Below are experts of layer 4 (counted from 0) of a mixture-of-experts language model. Rows are named router (the router's row for the expert) and show model dimensions 384-447. Each number is 128 + 24 x the weight over its row's rms, rounded and kept within 0 to 255. Numbers have three digits each.
Before each expert's rows: a language model's description of what the expert responds to; "mostly gets" lists some tokens that are sent to it at least half of the time. This comes from a sample of Wikipedia text that the model never trained on.

# expert 5
Description: Table role and result cells. Entries in table cells of filmographies, sports results and election tables, such as Director, Voice role, 1–0, walkover, n/a.
mostly gets: " ±%", " Director", " director", " 1–1", " Candidate", " 1–0"
router:116110109111123164125114149119139067102131130109125150147131086181147059130110132136121138129137130102112112121142145138090105141115179167105114105133143108129084113153123113145121113115165155

# expert 25
Description: Mid-word pieces and infobox fields. Word-internal pieces of rare or scientific words, such as c in Fermentithermobacillia, dic in adjudicated, plus infobox labels Genus, Species, Born.
mostly gets: " Genus", " Website", " Coordinates", "hylum", " Born", "ic"
router:102085128094127140117129146104108128135120154114114176073107148099151118096150108128109123106111107084112131119171130149112131091108172144147117148144106118156082065092134147124129122148115116

# expert 4
Description: Title and citation words. Function words and punctuation inside titles, citations and lists, such as Center for, UK:, Dharma & Greg, The.
mostly gets: " Your", " et", " &", "の", " des", " und"
router:111134145101144174106177143112089117097124182120102147135128150149136095114085131154148128138099116096090095090112080124116113125133160140081147137130116110127117122094137111099155146122164160

# expert 46
Description: Institution and work nouns. Head nouns naming organizations, places or works, often ending a proper name, such as station, album, Institute, Band, newspaper.
mostly gets: " station", " album", " Museum", " Institute", " Committee", " Company"
router:111108173084147178134131148154115098121127163114132177116132133152127099069095134153095131170110122104126127090155128134128101092111168127105108163118140117093111102111117133119134118139179125

# expert 45
Description: Verb stems and endings. Verb stems and -ing/-ed endings in descriptive text, mostly after to, can or which, such as hold, make, restoring, rising, locked.
mostly gets: " get", " make", " take", " give", " saw", " makes"
router:120103125125110166116170161142114111076147140118119103137109104101150091140102101158085131121146151105108122102180113134119100145138136157116110116105120141088114117102085092095133095101166126

# expert 36
Description: Biography verbs and pronouns. Pronouns and life-event verbs in biographies, such as he, she, was, died, born, married, graduated, went.
mostly gets: " she", " Died", " died", " he", " graduated", "aged"
router:112147139120145144119099151146099094120137143098133146088120086154145097159132099159116139153114084131130108052152112144128108141144135171111083111104141107131155100128119124122156123154152155

# expert 40
Description: Nationality adjectives. Nationality and national adjectives before nouns like Party or player, such as American, British, Moldova-n, National, European.
mostly gets: " American", " National", " British", " English", " European", " German"
router:133092118116137144085153168135131136127141141085127164114105132120111085098140109147142081172131121107148122087139115139127150149128146176125118136112123144151112128094112143102168122122179133

# expert 26
Description: Plural noun endings. Plural nouns and the plural suffix s, often after numbers or other, such as members, children, games, two shafts, 107 people.
mostly gets: " members", " children", " games", " teams", " days", " players"
router:134116136116183168098129166122145126147136158110144122136116112147121111112153110144117149163126124106093124096167136146121116091127177129129091126125118094116094134094141118112142131129180127

# expert 0
Description: Nouns after "the". Head nouns and quantifiers right after the or this, often before of, such as one, part, population, end.
mostly gets: " some", " one", " Ministry", " part", " each", " latter"
router:097118136087120138127129169136133114143120122100104118125125097149109091103129101162113112158106141139110115100159117176155138098146148134105133156142152097138134089108104138105136123122185130

# expert 20
Description: Word-initial prefixes. First word pieces at word start, often prefixes or capitals, such as re, co, un, pro in prostate, cor in corporal.
mostly gets: " re", " Re", " co", " un", " Pro", " non"
router:098079145130098150105129141158095119102179140088099110089148105171130078113112162125128113139100134090148133068181106135128111112166175139118165135108126103135148103100112103102148137142188139

# expert 43
Description: Adjectives after determiners. Adjectives and determiners before a noun after the, his, a, such as same, new, own, old, former, original.
mostly gets: " same", " new", " own", " original", " an", " latter"
router:092098113127139140117154128123112138092152163144107125112109139159085070159139118169086105117108094136155137087144116166127115142120195138109150145121137111081127080092097081129123104145193147

# expert 27
Description: List and table line breaks. Line breaks ending bulleted list items, table rows and infobox lines, plus heading = markers and infobox field words like chronology.
mostly gets: " =", " chronology", " ====", "\n", " zone", "      "
router:119122149104130148099137140135124117103102134129120129123130145136128112127119127144117104158122114106092120099141134171098094137145121167095097122145121131106150111135154123090150083115176120

# expert 9
Description: Participles and section headings. Past participles and quantifiers after is/was/were, such as related, used, based, several, plus == section heading words like Death, Summary.
mostly gets: " several", " based", " available", " various", " used", " associated"
router:120115146136130151141156153148112131107138133108126145115093093108128099112110097161115154136137123129150096098143109161145110144124201145131108123154141117106075101120088091135132140143188129

# expert 37
Description: Narrative verbs and connectives. Main verbs and time prepositions in biographical or plot narration, such as announced, had, would, before, until, after, to.
mostly gets: " until", " would", " began", " before", " took", " During"
router:112121117125130145117124145154138125141154158117119134109142148152142097138093119139100148121113106123157096102184093149111100122123109167101139117131138137096159114139099116111160092127121111

# expert 17
Description: Line-start list dashes. Hyphens starting infobox or list lines after a line break, as in "- Genus:", table pipes, and hyphens in compounds like semi-final.
mostly gets: "See", " Binomi", "-", "Personal", " •", " See"
router:137093164097087137099179149138109102085148146114112144114164135105159114119084118117126130199128095077123091105212098119133119171152150134104123170097100115092125094102124119123129091164148143

# expert 30
Description: Articles and ordinals. Articles a, an, the and ordinal or counting words like first, second, 14th, any, next, often about rankings, places and seasons.
mostly gets: " first", " second", " any", " third", " a", " last"
router:110109144109119138111138117143107120129135180129130115129099102116137095119120089128140178126090131090130101087139120176130065106121126183115110150123155146121154085116134116127161065116170155

# expert 13
Description: Name-initial capital letters. Single capital letters or short capital pieces starting foreign names, places and initials, such as J in Jowhar, V. Dakshinamoorthy, P in Phoenix.
mostly gets: " K", " J", " Z", " N", " R", " M"
router:094136145111127137124142157168125115108170180097102136102151143156123111088118137170107131162117081155148075135152107154100110144115114143125121168150134118113140112142107099145147123095132100

# expert 18
Description: Numbers with units. Digits and number pieces in measurements, coordinates, currencies and dates, such as sq mi, US$, 52.1 (2.05), UTC.
mostly gets: " UTC", " $1", "′", "–19", " sq", " lb"
router:083087148111161137113123135148135089114153140095118097120115117142182107131125124171126145143123138123120115120125122171119123108170144127087121134154132086113112122097119099103111133140134127

# expert 2
Description: Dates and time prepositions. Month names and the in, on or In that introduce dates and years, such as In April 2015, founded in 1968, October 11.
mostly gets: " December", " January", " September", " July", " February", " November"
router:124120128110119134143152126146090141123173161119116110080118125125106091157103105148097126139134168122116086076155124135099108102167154135060142173105119121132142131117105114101154124129125161

# expert 42
Description: Of and quantity prepositions. Mostly of after part or quantity nouns, such as none of, bodies of, half of, plus between, among, than, about, across.
mostly gets: " both", " than", " among", " either", " across", " near"
router:092126155115127148142133136149119081119145128098105144109101148111147077119126118146138112129124140079118098125154120140125119127182150133100127096141133116086128116115112136120157122136151121

# expert 19
Description: Clause connectives. Conjunctions, relative pronouns and subject pronouns opening clauses after commas, such as which, that, and, However, it.
mostly gets: " which", " that", " who", " when", " where", " there"
router:116147153106170136121121124131092121129138142136141153118156108114130123125139091133092134132124123089092131112181151141125144115130168145092110179107157100086139103144128115143148119136138118

# expert 28
Description: Place names. Country, state and city names after a comma or in, such as France, Ohio, England, States; sometimes released.
mostly gets: " England", " India", " Australia", " States", " California", " London"
router:131081147090161146120123179116130121114131134117129146120118145145142069119137107138115150176106123117103128099138138124124118135123176156101099132108155076101128126152087059122114159157154135

# expert 15
Description: Name endings and surnames. Final pieces or whole tokens of surnames, places and teams right before punctuation or a verb, like Panionio-s, Hama-s, Thompson, Corps.
mostly gets: " Vanderbilt", " WIN", "wood", " NXT", " Viola", " Madonna"
router:082116182077111196104136176104092138130129157116129129119132102141119108136161112171145153126084131128135114119120124132094105132122157160085128135121143094134097081161127127145148135139163129

# expert 11
Description: Table cells and headers. Blank table cells and column headers in election, medal and sports tables, such as Total, Votes, Candidate, %, and infobox field names.
mostly gets: " ", " %", " Total", " Votes", " Apps", " ±%"
router:139122142128126167132125195122147093084125118121121117094127109111141093106129097125103128118106084118116122108173111148112141117104148153110136083133169103116102115108104125104150127118170146

# expert 22
Description: Acronym letter pieces. Capital-letter pieces inside abbreviations and codes, such as LTE, FTO, WACA, HIV/AIDS, plus football positions MF, DF, FW and some decimal numbers.
mostly gets: " MF", " DF", " FW", "PS", "MA", "EC"
router:099112148094123119142116142137127096128170135082128139135095110118146090109151136152145128160111136094155140116135097137101090173113158150103121161120134098124112098133115099148151152112137109

# expert 41
Description: Clause-ending commas. Commas, and sometimes periods or dashes, ending a clause or list item after a noun or year, as in president, but.
mostly gets: "),", "\",", ",", " 2020,", " 2018,", " 2009,"
router:097096127115120128105137120148103088101149128120117126106119098130122085121145084167095141137103138087106105116134112144080146158135131148080105114170130102108117102088121136115116126127131124

# expert 24
Description: Topic nouns and adjectives. Domain nouns and adjectives naming fields or resources in lists joined by and or or, such as social, water, political, engineering.
mostly gets: " social", " water", " political", " financial", " energy", " metal"
router:121126130101105161107137144118106137124119146139139137120092104101102100085135103177150121136123146148103128093160095152109134162113195137134110159122133090139119099113114097081154106133146110

# expert 12
Description: Colons and possessives. Colons after infobox field labels, possessive apostrophes, semicolons, and introducers such as including, known as, titled.
mostly gets: " including", "'", "):", ");", " include", ":"
router:118116156142104153118125153137131081110171134117073147090113129138156121137113109133095111141147128136133137085176174155104151117154140144134096126163136117098113113125096118139151105117138140

# expert 7
Description: Proper-name word pieces. Middle pieces inside rare proper names, often after a capital-letter start, as in Co-y-aba, E-ar-p, Vo-t-íková, in tables and lists.
mostly gets: " Sig", " Em", " Ay", " Dia", "lei", " Ty"
router:130102145133103153149134157184137109129130126104107159118104110112158113138140110137125120151098108135173067105136056170155099116109119154092123151123129113119123091163104130125170090123131130

# expert 31
Description: Copulas and small numbers. Forms of be and have after a subject, like is, was, were, has, plus small numbers in table cells and scores.
mostly gets: " are", " been", " were", " has", " is", " was"
router:094102190080128132109126168163120117156097158111092116089122107100145101116116075135120158143116104074152115115170122137108116107098151165103140156122141124091121120107132135126184101125137144

# expert 10
Description: Line breaks and headings. Line breaks after table rows or paragraphs, plus section heading markers like == and === and table header words such as Results, Population.
mostly gets: "Scientific", "Population", " Turnout", " Arthropod", "Results", "Source"
router:087093172149144133150133196112113131108152140128132109152158112135117088137119116161131106114116142103121099087196087129121125145132131131124149128120149106140112098125108102101142108125171132

# expert 33
Description: Surname opening syllables. Opening capitalized syllables of personal surnames after a first name, such as Hurst, Fenson, Ranaldo, often in sports or roster lists.
mostly gets: " Gor", " Rad", " Wil", " Dor", " Hu", " Bor"
router:087103124118125148096142168183066105118117132108104100108125098148086111107114118149089146136114118117135085137134104143130173123131119132086062122113127157086156115095089135144160085114140153

# expert 23
Description: Abstract nouns after determiners. Abstract or event nouns right after a, his, its, their, often followed by of, such as position, attack, ability, increase.
mostly gets: " ability", " relationship", " presence", " goal", " injury", " loss"
router:115096151092129139102169164132130120123123159109128148134141101134101110101092109148119150156115138108123120107159125164100118097081159149127114157128118097126135065094121104112152117109166151

# expert 44
Description: Years. Four-digit years in dates, tables and infobox fields, such as 2019, 1870, Last contested: 1989.
mostly gets: " 2013", " 2014", " 2019", " 2010", " 2018", " 2020"
router:125093129115126155112163148130115132137120137094146150111137135128129081136149157148093148141072134117144116123151128134139099127113122125115123143111123146117103091113101107145152137097196156

# expert 1
Description: Closing brackets and quotes. Closing parentheses, quotation marks and braces ending units, nicknames or numbers, as in 154 lb), "Plunker", ^{2}), often in tables.
mostly gets: ")", "\")", ")\"", "\"", "^{2})", "}"
router:139105154110135137106087161125127111146167154121124168141134106119113109085153101146146147154081160117096117091136117170125110103108167154118123114142154097115096138150127113122169143113137131

# expert 29
Description: Place-name first words. Capitalized first words of proper names, mostly directional or descriptive, such as North Dakota, Central Connecticut, New York, United States, Article.
mostly gets: " North", " New", " South", " West", " High", " Red"
router:105124172102107147092173158170140140089108140113102133119145115123128065144117084129119170119110157063146141094137118168106140118142117155055123131119131140112131129092140113107114111123149129

# expert 47
Description: Foreign place-name pieces. Middle pieces of foreign or unusual place and proper names, such as Chi-apa-s, Tam-ari-nd, An-cast-er, San Pas-qual.
mostly gets: " Haleakal", "adi", "Mo", "uda", "illi", " Pull"
router:132098166130123130121096139170117142121113135112089098126171141149156088114145096130095113151131104133108127123136107153108140142107142154114104147118142123136120076085094091110139142101133113

# expert 35
Description: Person first names. Given names in full person names, mostly English like John, William, Robert, after by or in credits, plus some surnames and initials.
mostly gets: " William", " Robert", " John", " David", " George", " Michael"
router:099121126131142164140155132125118087136104171094133155139102153171130118125127100160133108182148125134135095111163134158141127124106132145100109117125151117100114115094154143117178098117130149

# expert 3
Description: Sentence-ending periods. Full stops ending sentences, often after years or quotes, plus line breaks before new paragraphs and heading markers like == and ===.
mostly gets: " ==", "\".", " ===", ").", ".\"", " 2025."
router:106126139104126164126114162135136091106133149111111158090132102129097098107110089157134177148106146127114125087154098135137105154128139161060094115128111110109097119132119068124137113117142156

# expert 39
Description: Song and film titles. Words inside titles of songs, films and books, especially pronouns and emotive words like You, Me, Love, Say, in quotes or lists.
mostly gets: " you", " we", " Your", " You", "Love", " What"
router:149119163112142154126148169154097144120132182096114115136143128141118086123110123156129162136113134078081098095122087173086108137129141155092115191096087112102106116089125120111124140099153125